From a checkpoint of a small mixture-of-experts model trained on Wikipedia: 274M parameters.
Below are experts of layer 4 (counted from 0) of a mixture-of-experts language model. Rows are named router (the router's row for the expert), gate (a neuron's input weights, with its number), up (a neuron's input weights, with its number) and show model dimensions 128-191. Each number is 128 + 24 x the weight over its row's rms, rounded and kept within 0 to 255.
Before each expert's rows: a language model's description of what the expert responds to. This comes from a sample of Wikipedia text that the model never trained on.

# expert 15
Word endings and suffixes. Final pieces of names and adjectives, often taxonomic or place names, such as -idae, -ensis, -ville, -burg, -onian, -ki.
router [ 97  99  92 134 151 115  98 158 102 158 126 149 121 104 123 152 130 142 124 107 106 129 134 206 163 174 132 118 160 142 129 110 162 134 114  89 119 100 104 125 156 108 114 161 112 118 102 110 147 136 121 130 103 115 127 148 150 106 138 157  99 123 164 151]
gate0 [148 157  87 112 118 162 103 121 132  90 176 153 157 130 171 120 114 127 140 140 110 158 125 155 165 146 137 132 141 116  99  85 140 131 119 129 118 140 112  92 171 114 166 109 147 148 124 117  90 124 155 132 145  99 153 135 124 109 131 156 133 153 150  95]
up0 [129 129 140 142 103 180 112 137 163 110 146 177 128 135 133 123 113 141 101 125 105 130 116 127 132 122 125 161 177 114 152  95 138 126 103 116 129 118 140 104 125 124 126  86 134  95 116 157 155 136 134 137 174 114 148 101 122 106 121 166  97 111 158 159]
gate1 [149 144 149 147 135 106  89 108 164 118 121 122 135 121 117 100 157 138 124 116 120 107  88 150 153 121 136 136 162 109 179 146  98 175 143 103 117 123 116 111 119 122 136 120 150 192 142 138 190 153 127 130 132 138  92 161 115 140 157 121  68 134 108  99]
up1 [ 93 155 141 153 162 135 118 164  97 126 136  83  98 130 130 114  96 133 159 148 137 130 134 132 105  94 171  98 132 122 131 199 154 114 115 124 153 138 125 144 167 145 147 141 136  99 105  89 100 158 142 125 124 164 146 128 134 150 147 159 104 138 109 129]
gate2 [174 136 146  98 112 123 136 175 119 140 124 114 142 139 125 132 125 118  98 103 157 137 113 164 109 145 146 110 145 130 138 110 131 142  98 127 139  94 147 155 137 144  92  99 137 123  90 128 112 149 123 139 146 135 110 121 152 156 130 126 118 125 114 139]
up2 [186 117 191  70  87 154 123 177 175 121 164 107 148 113 128 126 119 120  99 143 191 125  74 141 174 106 134 145 150 105 152 114 112 187 116 123 156  89 154 171 196 143 127 154 141 165 142 133 121 117 112 122 142 119 150 101 137  96 112  95 143 149 136 152]
gate3 [120 116 132 110  63 111 127  97 134  85 128 162 112 183 116 114  96 165 131 118 104  69 122  76 157 115  80 124 128 161 115 180 160 166 145 130 140 121 123 123 117 105 158 126 141 133 149 113 114 159 149 136 144 111 136 158  95  88 118 138 130 130 152 162]
up3 [156  95 118 131  98 150 145 129 144  71 118 114  80 161 157 125 147 146 100 122 120  72 113  83 138 142 129 113 140 110 105 117 137 149 149 136 144 115 145  75 110 183 103 103 156 137 163 101 143 139 138 166 156 154 125 105 133 136 151 101 142 152 133 113]
gate4 [124 202  93  94 108 149  98 114 163 154  99 127  93 128 112 110 122 164 128  94 101 120 156 140  94 136  60 157 129 166 110 159 178 151  97 166 177  97 130 133  86 120 118 132 134 156 154 102 129 101 112 110 112 153 154 171 112 146 148 153 132 109 133 137]
up4 [134 152 126 152 124  92 132 140  98 151 135 189 115 104 123 119 122 145 119 133 140 119 130 135 134 167 102 150 140 128  81 137 141 163  94 112 133 100 123  97 133 139 109 126 116 110  86  96 142 168 133 156 115 124 145 113 104 135 159 118 145 126 112 107]
gate5 [122 135  95  99 138 105 149 125 138 118 135 137 165 146 104 154 122 113 122 152 151 172 118 117 134 116 154 165 119 118 121 129 132 114 151 138 110 173 131  65 104 150 127 139 145 124 115 137 104 121 154 118 160 124 122 133 102 177 109 118 149 145 125 134]
up5 [137 131 121 132 128 141  96 159 134 134 135 128 171 143 139 136 141 133 135  93 149 157 109 111 147 173 121 144 119 112 112 107  99 126 131 131  83 135 122  82 134 119 159 140 111 156 131  87 183 117 110 154  98 155 145 144 143 177 124 101 137 133 138  80]
gate6 [163 101 146 140 106 111 113 130  97  69 129 163 132 140 168 147  84 123 127 104  85 116 135 145 124 141  99 124 148 111 139 112 139  97 113 122 131 128 119 135 160 121 131 121 116  94 121  97 131 132 140  84 137 127 104 119 101  92 151 128 116 147 135 119]
up6 [115  86  99 124 116 157  98 122 138 150 138 133 157 125 115 144 139 129 112 156 148 144  82 130 132 101 115 114 105  96 107 141 106 141 104 122 127 102 167 130 120 175 115 123 116 149 135 113 119 107 160 157 132 129 132 143  93 171 105 145 100 145 117 154]
gate7 [158  77 141 102 120 160 135 119 139 122 116 135 161 121 102 143 171 131 174  88 171 106 115 100 146 128 139 164 104 136 139 102 119 127  94 144 148 144 119 102 161 147 122  91 114 138 112 170 185  97 143 103 114 115 142 128 130 159 159 160 120 150 146 143]
up7 [111  82 140  87 111 153 175 160 127 107  87 147 126 140 119 148 122 116 148 137  78 118 130 145 155 127 131 151 137 116 121 106 174  88 117 159 144 137  79  95 130 124 113 138 124 141 108 168 127 148 144 124 134 117 140 148 120 135 117 110 115 144 124 125]
gate8 [156  91  89 153 139 105 129 158 119 108 113 141 121 134 128 104  79 137 109  82 119 114  74 126 119 134 140 118 112 130 146 110 113 119 128 114 120 114 116 140 179 130 139  76 120 120 159 132 122 112 104 132 134 134 149 132 121 101 100 168 121 143 134 135]
up8 [132 127 148 138 109 138  82 140 161 139 103 117 112 141 127 123 152 133 124 119 140  98 151 114 130 146 148  89 172 170  83 173 129 126 118 170  85 155  81 141 115 175 135 132 105 156 108 119 110 133 129 168 120 135 149 120 139 161  89 123 105  98  92 117]
gate9 [118 152  89 139 172 165 164 127 121 171 103 112 112 101 139 117 139 123 137 145 111 176 141  82  77 145 130 118 116 155 154 164 103 108 136 138 150 103 119 119 128 131 123 129 122 133 133 134 135 132 181 107 118 143 154 127 148 105 103 162 143 135 128 153]
up9 [169 150 113 113  95 133 181 139 141 170 134 136 136 119  88 104 119 141 144 105 143 155 140 133 140 104 174 123 125 155 100 138 114  91 138 125  56 157 110 151 117 103 134 138 117 149 104 157  66 139 115  94 155  97 130  96 157 111 185 108 146 115 104 157]
gate10 [129 161 121 128  94 140  96 138 183 146 111 115 123 160  97 110 157 137 144 123 104 161 139 148 128  94 119 120 148 125 164 138  89  97 143 109 104 123 115 140 124 127 121 185 127 111 148 118 130 129 154 175 145 130 159 123  96 111 148 152 116 150 156 104]
up10 [ 95  75 135 108 135 140 118 137 113 131 141 133 142 160  87 112 103 122 130 132 109  76 135 111 105 130 140 129  54 152 128 136 145 138 126 127 111 165 173 110 143 133 109 107 167 157 136 135 148 162 122 155 123 110 158 130 132 131 106 112 178  88 107 149]
gate11 [102 162 114 103 134 134 120 121  88 137 130 121 124 103 174 125  97 111 180 143 111 131 141 121 149 143 133 135 169 163 130 111 115 140 117 144 128 159 133 112 112 125  89  99 120 170 138 171 124  80 148 152 117 115 123 152 143 164  79 129 142 140 136 146]
up11 [135 107 129 112 113 145 145 112 157 121 153 155 116  87 137 120 117 129 164 113 155 163 172 110 132 124 104 160 126 135 119 137 184 110 139  69  92 150 156 120 150 170 119 124 121 160 128 115 147 129  95 109 150 148 118 161 148 132 147 135 111 126 131 103]
gate12 [151 133 146 118  70 151 129 125 160 138 106 148 157 120 147 141 173 135 164 177 100 120 144 176  82 148 156 157 167 102 116 107  97 128 113 143 152 150 110 144 171 133 177 167 112 126 160 125 123 107 148 146 143 124 114 111 157 137 127  91 194  82 128 172]
up12 [102 112  96 111 106 135 109 164 149 127 154 107 157 160  93 135 149 117 116 158 125 142 109 112 128 143 132 138 101 133 166 157  84 148  88 210  97 130 148 111 123 150  93  95 127  90 136 140 130 151 122 142 141 132 132 113  78 104 105 172 100 109  87 107]
gate13 [150 146 188 110 156 111 145 136 100 137 105 143 101 143 127 118 152 128 144 140 110 130 136 114 159 126 118 134 127 123 135 144 163 109 124  96 149  88 114 134 173 126 185 192 121 127 148 136  90 166 143 155 122 110 105 140 157 159 149 125 145 135 131  97]
up13 [137 136 138 158 107 134 118 130 142 115 126 124 122 113 113 175 158 118 129  91 146 114 133 107  74 141 121 167 122  99 129 138 131 101 154 101 130 111 122 149 121 150 104 110 140  90 124 118 116 134 102 122 148 134 105 106 117 162 164 105 149 152 178 153]
gate14 [108 159 111 113 160 118  79 151 133 117 129 197 137  93 150 136 103 167 144  91 119 133 131 148 137 137 122 125 139 162 132 127 113 109 130 134 108 118 115 154 154 124 118 158 130  92 151 131 109 170 153 158 118  90 124 205 106 115  93 134 132 129 104 129]
up14 [117 162 111 141 145  96 112 145 159 144 133 189 159 113 147 121 117 137 122  91 132 126 123 146 125 105 149  95 119 151 106 119 111 109 154 144  98 129 133 164  94  90  82 158 166 104 139  96 135 167 124 133 120 127 142 201 127 108 116 102 110 152 113 110]
gate15 [129 158 104 102 177 129  94 147 149 144 101 133 153 142 160 142 134 137  81  75 123 113 114 140 142 116 106 148 128 150 162 113 157 137 116 178  88 159 133 108 129 136 113 129 171 140 139 138 121 137 152 133 118 144 122 174 151 142 108 144 166 104 139 128]
up15 [160  89 135 111 101 138 132 121 141 144 119 121 129 147 136 136 131 119 118 116 144 116 126 124 124 119 194 112 114 129 125  88 122 157 139 104 135  90 145 159 136 197 145 126 117 128 131 142 141 119 126 125 142 144 138 110 144 121  97 158 111 140 124 126]
gate16 [119 134 145 118  92 139 148 131 153 113 103 142 120 164 120 132 113 164 126 131 116 141 122 140 166 101 172 109 120 129  60 157 133 128  86 140 157 110 152 132 126 151  80 109 164 100  81 141  93 139 154 150 176 114 122 164  94 122  71 117  98 134 128 165]
up16 [148  79 167 113 121 161 105 123 144 166  97 151 104 111 150 158 135 174 108  95 154 160 133 185 171 148 128 125 151  71 130 101  93 103 167 132 137 105 162 140 142 122 127 143 152 144 109 108  87 167 137 163 183 121 119 154 101 150 120 116 132 161 129 115]

# expert 5
Nouns after determiners. Content nouns and modifiers after articles or numbers, often followed by of, such as company, album, theme, anthology, manufacturing.
router [104 114 102 145 159 116 167 147 110 166 118 136 118 117 112 154 119 126 164 122 100 110  93 136 161 124 157 128 160 145 131 106 151 137  94 132 159 107  93 112 155 162 119 161  82 126 102 114 161 130 129 155 105 107  52 165 134 116  99 158 106 148  86 172]
gate7 [122 154 116 119 133 115 116 146 145 166 179  92 139 135  89  97 126 116 118  94 121 165 158  75 171 107 163  96 146 153  79 146 135 106 113 124 140 114 128 145 143 140 123 107  92  99 144 144 139 166 126  82 102  71 109 135 158 143  78 139 140 156 111  89]
up7 [123 133 126 117 124 124 132 155 124 101 125  97 163 127 145 168 107 140 144 130 145 140 124 154 125 101 131  71 128 112 123 146  96 135 129 189 128 156 135 116 119  86 167 106 110 112 131  65 150 137 117 129 158 113 127 147 149 189 130 115 171 138 139  57]
gate8 [132 132 129 105 144 117 140 111 137 132 136 123 133 154 122 136  94 162 125 148 108 104 132 158 115 130 131 182 133 113 143 108 142 105 150 106 131 197 106 127  94 137 134 112 108 140  79 147 119 114 136 106 146 157 119 137 118 163 161 132 118 130 102 156]
up8 [117 120 103 144 123 138 132 123 158 119 108 148 202 131  79 141 156 132 102 141 156 121 106 162 121 139 162  82 109 134  89 104 134  81 158 128  98 136 112 163 127 154 114 181 149 153 124 126 144 113 141 152 128 162 120 129 125 129 114  96 166  94 103 118]
gate9 [111  91 120 116 129 132 135 161 118  86  80 122 110 138 124 198 107 166 175 130 119  97  99 142 116 136  71 108 187 116  95 135 144 189 166 132 109 112 140 130 144 100 121 160 115 104  81 118 136 149 150 158 101 166 126 118 108 108 128 110 146 147 144 145]
up9 [141 100 174 122 147 115 140 107  97 136 125 108 110 137 151 132 155 115 112 144 155 138 148 176 123 141  86 122 141 128 145 102 108 139 132 125 144 138 136 115 143 152 134 164 117 136  81  91 139 133 133  90 128  81 139 128 115 117 163 107 138 149 166 150]
gate10 [134  70 142 167 206  85 149  92 106  99 148 148 128 108 143 144 152 184 146 111 119 106  91  86 124 129 126 178  91 129 124 148 128 115 123 163 101 121 130 153 132 123  84 150 132  81 147  97 112  88 130  99 131 111  59 141  83 191 102 115 145 161 156 111]
up10 [150 145 154 134 138 131 103 145 104 135 146 146 140 128 175 140 117 116 183 112 136 135 138 116 171 161 142 137 102 100 130 132 116 154 151 141 182 154 165 136 130 138 137 131 120 127 163 128 114 138 128 128 107  94 133 112 176 101 141 116  80 115 129 142]
gate11 [ 87 142 147 105 120 132 118 143 125 103 148 151 122 128 135 129 105 148 116 124 125 133 139 112 135 144 141  83 170 135 119 147 147 120 138 131 101 140 149 145 133 168 113 145 113 159 133 140 202 108 115 129 128 111 156  83 130 103 151 130 122  96  88 142]
up11 [135 109 146 112 121 107 126 108 125 156 146 119  72 150 136 148 113 135 135  76 112 128  98 123 155 116 135  78 121 142 157 123 158 111 135 105 105 134 135 151 115 146  91 147 120  80 120  84 167 124 175  98 128 118 162 157 110 123 169 101  86  98 159 113]
gate12 [109 146 107 151 119 127 104 148 157 119 115 120 105 151 167 135 155 138 117 104 120 111 101 141 133 113  93 105 153 125 128  95 147 165 139 121 139 175 121 127 111 170 102 104 124 111 110  99 102 104 123 126 150 124 141 144 138 157 123 115 154 122 154 106]
up12 [131 111 107 159 135 137 127 123 146 131 113 109 115 139 133 149 116 100  95 179 102 125 118 128 146 128 118 156 134 115 125 102  96  98 153 103 111  93 153 132 137  92 160 125 124 115 125 126 167 143 140 101  91 118 129 137 156  95 132 131 117 137 125 149]
gate13 [106 114 126  79 170  63 112 110 148 105 125  80 171 101 159 157 162  45 150 121 114 133  88 142 133 108  78 104 148  73  90 130 135  68 138 168 138 139  97 126 113 155 108 117  79 138 131 119 139 132 204 132 158  95 132 151 115 113  94 105 135 130 130 173]
up13 [ 98 118  91 117 137 136 162  92 113 102 136 141 139 118 103 112  91 153 123 110 109 117  67 124 156 112 140 109 108 125 124  96 114 111  83 125  62 174 126 148 152 153 143 125 126 101 106  74  93 159 145 143 168 117 179 136 143 142 135 153 117 156 127 144]
gate14 [142 122 106  97 114  98 106  84  91 126 133 116 113 109 162  62 162 123 127 109 159  95 106  86 161 116 157 121 152 125 178  90 157 118 117  97  92  84 129 187 110 138  90 126  88 168 106 126 160 127 179 150 123  98  98  83 146 108  92 136 115 119 169  93]
up14 [135  92 135 144 192 158 134 112 109 112 131 166 135 171 151 172 128  92 141  90  97 170 156 122  92 156  96 132 129 123 100  90 127 141 143 131 111 137 128 129 165 158 164  73 131  83 131 148 147 108 149  95 112 122 148 141 110 174 158 157 126 137  80 132]
gate15 [ 93 199 116 182 136 106 141 114  68 125 131 139 142 129  58 170 144 115 137 114 129 155  79 135 129 136  83 149 157 142 147  95 135 132 100 160 165 115 158 122  95  86 137 115 105 105 108 150  94 155 143 148 135  87 145 133 100 130 136 112 118 147 158 134]
up15 [ 87 160 138 167 145 102 145 149  76 133 127 110 131 115 146 136 142 132 160  85 128 130  84 149 120 139 136  92 135 130 150 106 106 116 107 146 119 174 132 144 119 104 125 143 109 120 116 140 129 173 113 119 135 136 108 116 100  94 141 127 122 115 141 131]
gate16 [111 134 134 149 137 128 136 154 162 159  96 136  95 141  69 132 110 142 162 121 123 121 160 135 125 145 146  91 124 187 155 116 133 100 128 147 143 129 144 144 103 106 137 138  84 129 125 110 144 140 119 119 123 162 120 126 146 133  99 144 107 137 102  97]
up16 [ 96 146 138 150 136 122 118 128 153 136 118 156  99 111 122 158 145  96 110 135 116 105  74 120 108 123  73 139 151 208 157 127 137  92 115 153 125 152 172 113 132  67 110 140 137 112 141 109 126  88 129 150 118 132  77 140  94 128 124 142  66 132  88 125]
gate17 [124 156 122 155 161 132 133 114 146 141 131 142 153 127  90 110 109  99 135 150 132 117 129 144 129 115 159  94 123  90 139 134 116  66  65 128 139 108 148 120  79 151  94 129 130 124 123 145 155 139 113 139 112  98 102 108 127  75 154 135 140 112  67 150]
up17 [169 122 108 172 111 120 165 105 101 161 125 108 106 175 116 144 165 123 120 143 151 146  80  88 126 107 112 150 185 168 136 138 113 175 125 102 112 101 107 128 162 102 116 142 135 138 100 158 130 128  82 138 115 100 170 121 123 134 155 147 168 115 161 160]
gate18 [131 121 129 135 134 123 148 143  97 133 105 100 125 100 144 125 133 122 131  79 150 108 121 129 163 105 188 116 150 121 102 102 146 117 111 139 111 125 148 114 139 107 114 107 117 134 105 112 122 135 116 167  91 103 144 161 117 122  94 154 184 161  62 169]
up18 [133 118 101 139 132 152 105 118 122 152 151 125 102 137 101 195 142 162 132 123 146 129 108  92 141 118 127 156 104 109  89 117 162  95 100 125  91 120 139 111 126 100  86 107 166 195  97 124 108 158  89 176 126 149 145 157 153 120  93  89 135 177 109 126]
gate19 [120 162 101 124 143 149 126 106 134 130 135 149 145 106  98 136 174 164 149 117  64 112 136 138 179 108 162 134 115 145 133 122 132 124 110 116 157  97 112 118 122 104 106 154 123 168 160 119 106 136 140 121  89 127 121 174 160 121  87  85 168 129  95 138]
up19 [104 119 143 135 125  73 162 166 105 150 106  98 124 152 161 154 128 101 136 140 165 148 128 124 122 174 103 116 167 130 146 125  98 110 126 148 125 148 136 158 145 110 179  96 174  95 104 157  67  89 139 130 132 115  98 103 117 137 112 183 114 120 129  88]
gate20 [125  69 134 100 104 113 171 114 152 127 134 106 138 123 130 136 134  95 118 106 127 128  89 112 103 156 164 122 153  92 118 133 124 138 147 142 174  99 138 122 196 153 155 130 132  85 114 129  93  97 140 123 154 101  98 162 127 138 118 115 156 127  95 128]
up20 [ 93 139 112  93 122 118 146 108 105 134 125 131 132 147 139 131 133 147 163 148 122 100 111  97 120 200 120 138 129 155 125 148  85  99 139 170  88 133 155 109 110  92 165 144 119 147 113 131 100 103 136 150 129 108  99 140 129 163 122 111 163 106  73 110]
gate21 [164 136 141 120  97 137 152 130 170 150 168 153 142 129  85 115 115  97 142 110 107 144 137 103 125 120 169 138 119 149 150 132 146 133 133 125 147 102 128  97 112 105 130 124 138 151 169 112 118 102 135 128  91 119 125 102  65  88 132 162 108 129  86 132]
up21 [117 116 163 147 125  84 122 153 137 163  93 135  87 142 133  88 143 166 119 176 129 128  96 113 149 119 148 172 164 155 132 124 128 122 138 139 135 157 111 119 123  94 134 100 133 141  57 115 156 143 149 119 160 134 152 141 134 114 166 117 121 155 137 129]
gate22 [101 127 133 140 117  86  97 115  84  97 146 128 125  94 143 112  90 121 116 131  96 128 140 113 111 137 122 144  88 166 134 134 127 117 126 133 106 114 118 145 131  81 138 156  91  82 167 148 120 126 137 167 138 128 118 135 144 103 118 138  73 118 115 172]
up22 [131 118 113 166 121 114 103 127 135  92 150 131 143 132 145 124 110 178 129 108 117 117 121 126 135 135 143 143 109 147 112 119 151 125 118 131 136 144 130 119 120 129 126 121 107 116 132 155 105 123 137 171 133 110 148 124 131 136 119 120 110 112 136 153]
gate23 [151 103 152 119 128 125 184  90 167 142 113 109 135 131 110 119  99 141 101 143 130 122 120 116 171  94 126 133 112 111 151 132 110 125 162 145 114 115 167 158 136 155  78 168 111 117 114 138 154 152 171 102 133 107 140 139 136 124 109 132 161 143 134 102]
up23 [101 125 142 141 115  98  96 126 131 112 126 150 116 130 164 130 156 104 107  70 161 158 136 149  80 132  89 117 141 105 133  90 140 132 117 125 134 122 147  91 123  89 126 119 127 113 130 127 125  84  98 163 140 204 121 119 117 127 156 116 129 103  93 117]

# expert 22
Dates and units. Month names in dates, degree signs, kg, born, and closing parentheses or periods in tables and date lists.
router [ 87  85 109 151 148 117 165 129 109 157  96 136 148 123 109 135 106 141 159 106  93 187 107 149 153 115 132 101 149 134  96 109 153 141 127 108 153  97  92 116 159  67 135 151  91 116  99  90 173  98 157 121 103 106 129 151 138 106 147 151  85 105  88 135]
gate0 [143 124 180  91 116 154 142 128 147  98 147 177 122 147 108 127 134 154 125 138  94 129 120  94 162 134  71 114 140  33 106  99 164 122 126  78 150 108 116 119 124 125  44 135 134 123 117 132 141 109  98 128 129  82 139 143 117 108 129 131 103 162 170 145]
up0 [107 106  91 179 143 113 171 174 162 188  93 121 188  83 144 128 123 121 151 148 155 118 124 144 130 143 155 109 155 138 102 121  92 150  77 144 114 156 112 135 137 125 153  84 122 106 129 128  98 129 136 152 158 121 129  82 129 138 109 125 117  96 133 134]
gate1 [131 100 125 162 137 118 127 135 165 146 111 126  94 176 140 141 167 151 138 143 176 151 113 158 143  71 157 135 125 128 166 126 123  92 127  82 149 134 154 122 144 147 112 148 127 120 149 108 150 138 130 128 113 122 138  88 159 114 117 132 120 145 107 108]
up1 [166 135 140 173 103 135  91 121 121 138 116  67  67 134 101 115 134 120 122 132 105 115 131 130 113 143 162  90 143 147 132  78 154  94 164 104 115 123 109 137 148 126  70 137 128 109  99 149 105 128 132 103 147 114 110 113 104 111  95 152 108 188 151  98]
gate2 [157 147 122 116 147  99 100 132 157 172 122 115 138 117 156 160 117 111 126 107 136 164 155  90 112 104 167 126 146 122 145 140 110 157 118 106 166 142 110 149 116 138 105 124 136 136 129 152 147 127 121  90 127 173 161 161 140 167 130 162 154  96 140 120]
up2 [132  98 119 109 119 143 115 160 114 180 147 154 110 140 126 147 147 109  91  98 191 121 147 170 133 150 113 123 106 146 153 129 180 133 143 128 119 154 103 131 150 143 145 147 144 124 139 121 141 168  93 151 132 122 128 151 136  99 148 145 103 113 139 125]
gate3 [122 135  99 120  77 112 142 142 129 116 111 129  85 154 140 111 115 111 135 152 116 153 160 156 128 149 141 117 160  85 118 154 133 129 182 125 132 147 109 184 160 109  94 181 172 133 121 102 131 149 137 154 101 132 135 126 153 136 151 165 103 162 180 138]
up3 [145  76 124  91 134 110 113  77  87 141 134 129 117  99 158 112 131 139  99 141  93 160 153 138 138 128 101  74 141 177  74 137 119  97 180 152 121 176  72 124 138 126 110 156 147 129 127 122 125 149 146 116  49 160 133 129 118 138 148 114 118 154 122  98]
gate4 [ 87 105 129 132 120 152 190 117 137  63 134 155 137 124 137 141 139 167 122 119 123 128 183 138 158 109 119 105 131 155  69 104 166 131 125 151  94 111 149 148 127 119 137 134  47  84 100 124 142 126 125 122  92 154 151 112 142 138 116 116 103  79  92 121]
up4 [140 109 127 121 123 124 129  76 100  83 139 108  90  56 103 156 166 126 108 115 143 118 147 102 136 131 108 130 139 128 138 130 100 145 176 113 148 119 123 108 153 190 139 124 149 157 132  79 135  90 158 114 116 114 105 165 139 148 143 134 135 133  75  97]
gate5 [140 108 152 151 135 105 124 127  96 141 122 108 125 104 139 103 111 169 139 164 133 156 161 133 117 173 128 119 110 123  99 138 109 153 137 112 152 116 140 158 142 140 120 137 112 152 136 104 122  81 100 148 168 138 120 146 160 122 124 131 121 118 140 170]
up5 [126 125 126 142 142 118 130 123 158 160 103 112 112 109 159 115 160 117 151 135 152 142 166 110 123 184 134 118 143  90  84 124 116 100 152 137 121 122 105 176 197 143 132 133 124 103 167  80 118  83 104  99 111 139 114 135 139 107 107 151 162 126 143 107]
gate6 [124 111 108 114 167 110 122 155 126 151 154 147 115 124  81 143 111 140 145 127 157 105 145 121 141  97 106 110 131 165 130 130 147 117  85 127 140 123 105 117 183 100 149 170 175 125 112  98 110 123 161  79  82  82 136 150 102 153 125 169  89 127 165 157]
up6 [155 100 103 124 115 129 115 144 154 155 141 135 147 119 148  99 116 124  83 119 118 134  91 110 135 159 127 136 123 155 121 133  90 110  95 159 100 124 125 128  97 101 122 141 158 148 185 125 116 151 115 111 132 132  99 127 129 119 130  85 131 140 130 139]
gate7 [133 108 152 123 171 121 158 119 110 110 123 125 123 105 110 128 115 109  96 122 125 157 148 133 174 138  85 125 116 114 118 163 130 167 128 170 136 153 109 140 152 156 129 101 103 102 110 135  88 139 189 162  93 122 142 172 132 106 114 154 162 121 124  98]
up7 [133 107 104 109 142 124 132 174 106 159 169 105 161 150 104 134 182 112 104 107 105 119 155 178 118 152 131 135 148 116 151  91 132  94 114 100 130 103 114 125 106 138 128 105 157 143 163 140 161 140 187 144 158 136 149  98 119 122 123 121 149 101 124 113]
gate8 [ 44 138 131 152 180 101 112 101  87 124 116 136 120  90 153 114 130 120 145 155 139 148 137 128 126 142 122 129 174 127 127 141 102 133 143 160 140 120 153 153 122 133 121 137 133 145  94  82 125 137  94 107  99 101 117 117  91 147  91 120 102 114 144 119]
up8 [118 145 122 138 150 107 161 123 149 125 109 115 124 118 108 119 141 141 165 150 116 110  50 108 144 142 143 132  63 113 127 148  96 128 147 166 150 156 171  95 119 141 110 143 131 126 132 147 107 163 126 120  96 155 128 166 142 122 157 141  94 147 106 155]
gate9 [157 141  84 178 150 138 157  85 110 102 102 153 126 118 138 127 138 153 121  89 144 128 134 109  89 137 101 135 150  73 152 140 132 170 143 138 115 135 117 149 137 122 121 136 121  89 134 136 116 133 115 149  98 145 115 162 147 113 102 148 119 143 169 153]
up9 [128 104 129 129 137 109 127 137 117 133 153 158 175 106 132 149  84 159 138 177 133 152 104  98 131  94 112 127 128  97 133 146 143 128 115 165 153 123 161 100 142 102 134 127 146 132 115 142 116 143 178 130 138 102 135 108 147 152 141  99 129 151 154 132]
gate10 [ 99 128 136 153 139 103 139 128 105 115 138 123 127 103 135 108 158 138 164 107 123 127 116 113 130 109 102 154  91 133 137 137 155 147 109 130 123 103  66 125 161  86 138  94 145 115 100 103 115 187 151 164  96 114 120 170 136 119 141 131 122 157 110 122]
up10 [137 111 135 144 143 110 129 104 136 139 125 158 137 141 126 123 129 118 112 138 172 114 108 110 158 149 118 115 114 141 139 150 142 103 136 133  63 133 114 149 141 154 138  82 110 122 168 116 104 153 134 108 118  69 110 129 121 153 147  80 117 142  91  86]
gate11 [156 116 115 146 156 133 154 112 121  85 116 125  91 135 117 102 101 172 136 118 113 188 101 141 103 137  82  97 125 154 102 119  73 132 146 130 162 160 114 148 154 151 124  91 130 162 135 148 155 133 121 148 125 148 163 137 114 153 129 135 166  95 107  94]
up11 [131 148  94 140 128 135 125 145 181 118 154 153 172 131 156 164 117  90 138 140 152  94 113 105 123 164 144 160 143 159  96 115 102  82 136 144  80 109 129 169 115 126  98 141 121 161 116 122  63 126 116 101  98 145 120 123 120  94 127 126 117 119 146 115]
gate12 [151 117 118 203  88  94 172 141 112 136 118  85 200 137 132 139 160 127 115 134 190 141 136 138 148 105 112 128 105 170 123 118 155 131 130  78 123 121 127  72 156 165 130 155 106 154 116 132 106 180 123 141 113 112 154 150 132 136  94 134 115 146 127 134]
up12 [123 165 123 120 110  91  66 112 141 114 105 162 110 135 112 129 171 112 141 166 109  88  98 120  95  81 140 130 107 149 125 188 147 119 138 174 144  90 136 123  68  92 103  91 132 117 137 127 129 124 133 163 119 107 104 115 104 106 142 164 107 130 102 120]
gate13 [138  68 123 123 139 151 132 123 155 117 175  93 120 145 147 128 109  83 134 134 164 130 131 112 135  97 103 122 122 152 137 136 119 106  98 154 124 117 138 148 111 154  97  84 130  84 140 165 109 132 115 134 100 129 125 100 138 119 178 145 162 133  71 160]
up13 [100 112  99 134 141 155  77 132 187 146 134  88 145 148 115  97 116  91 145 136 104 118 156 139 202 114 106 137 122 126 122 146 169 120 125  84 125 146 140 111 138 154 130 103 125 124 107 159 159 128  58 129 111 151 173 108 147 158 105 129 151 115 106 141]
gate14 [134 111 127 151 102 102 109 112 152 131 122 156 133 111 120  86 103  98 138 126 132 129 142 124 132 118 102 117 144 114 132 101 143 122 140 158 183  87  71  98 138  79 121 100 146 156 121 106 116 140  92 150 138 129 110 130 111 147 112 108  96 137 102 135]
up14 [152 132 131 139 146 159 161 129 115 120 140  94 158  94 111 157 158 178 151 154  94 131 110 114 111 147 110 146 111 142 134 133 148 138 145  85 130  50 155 148 123 173 107 121  86 166 110 100 128 153 174 144 120 111 135 112 118 135  80 149 184  85 139 155]
gate15 [123 130 163 148 173 124 145 126 114 138 138 132  98 131 132 123 107 138 103 134 101 132 128 130 146 157  74 127  74 154 104 122 155 171 125 125 129  73 132 135 119 145 145 113 105 130 107  84 117 110 145 105  91 128  98 160 141 111 151  89  89 122 147  81]
up15 [109 123 189 123 151 165 156 134  94 133 147 158 134 174 154 121 135 124 110 117 140 136 103 150 136 145  83 134 108 165 101 122 179 122 151 126 111 121 128 152  82 134 153 113 101  93 152 140 137 125 146 129 117  93 122 142 130 106 138 102  94 151 152 136]
gate16 [118  85 102 181 145 140 155 140 149 163 138 114 113 138  82 119 101 123 112 135 114  71 136 124  98 147 113 118 125 125 127 141 132  98  83 121 134 155 152 110 118 135 153 109 140 149 165 135 178 102  89 162 104 110 125 135 155 180 152 106 111 135 120 112]
up16 [146 155 127  94 105  94 102 143 195 108 131 151 165 116 127 144 125 109 120 120  93 104 154 109 150 116 102 103 139 121 123 159  98 117 144 107  71 120 166 117 110  69 114 137 114 109 125 126 106  72 122 135 131 132 127 190 148 126 174 114 145  82  69 119]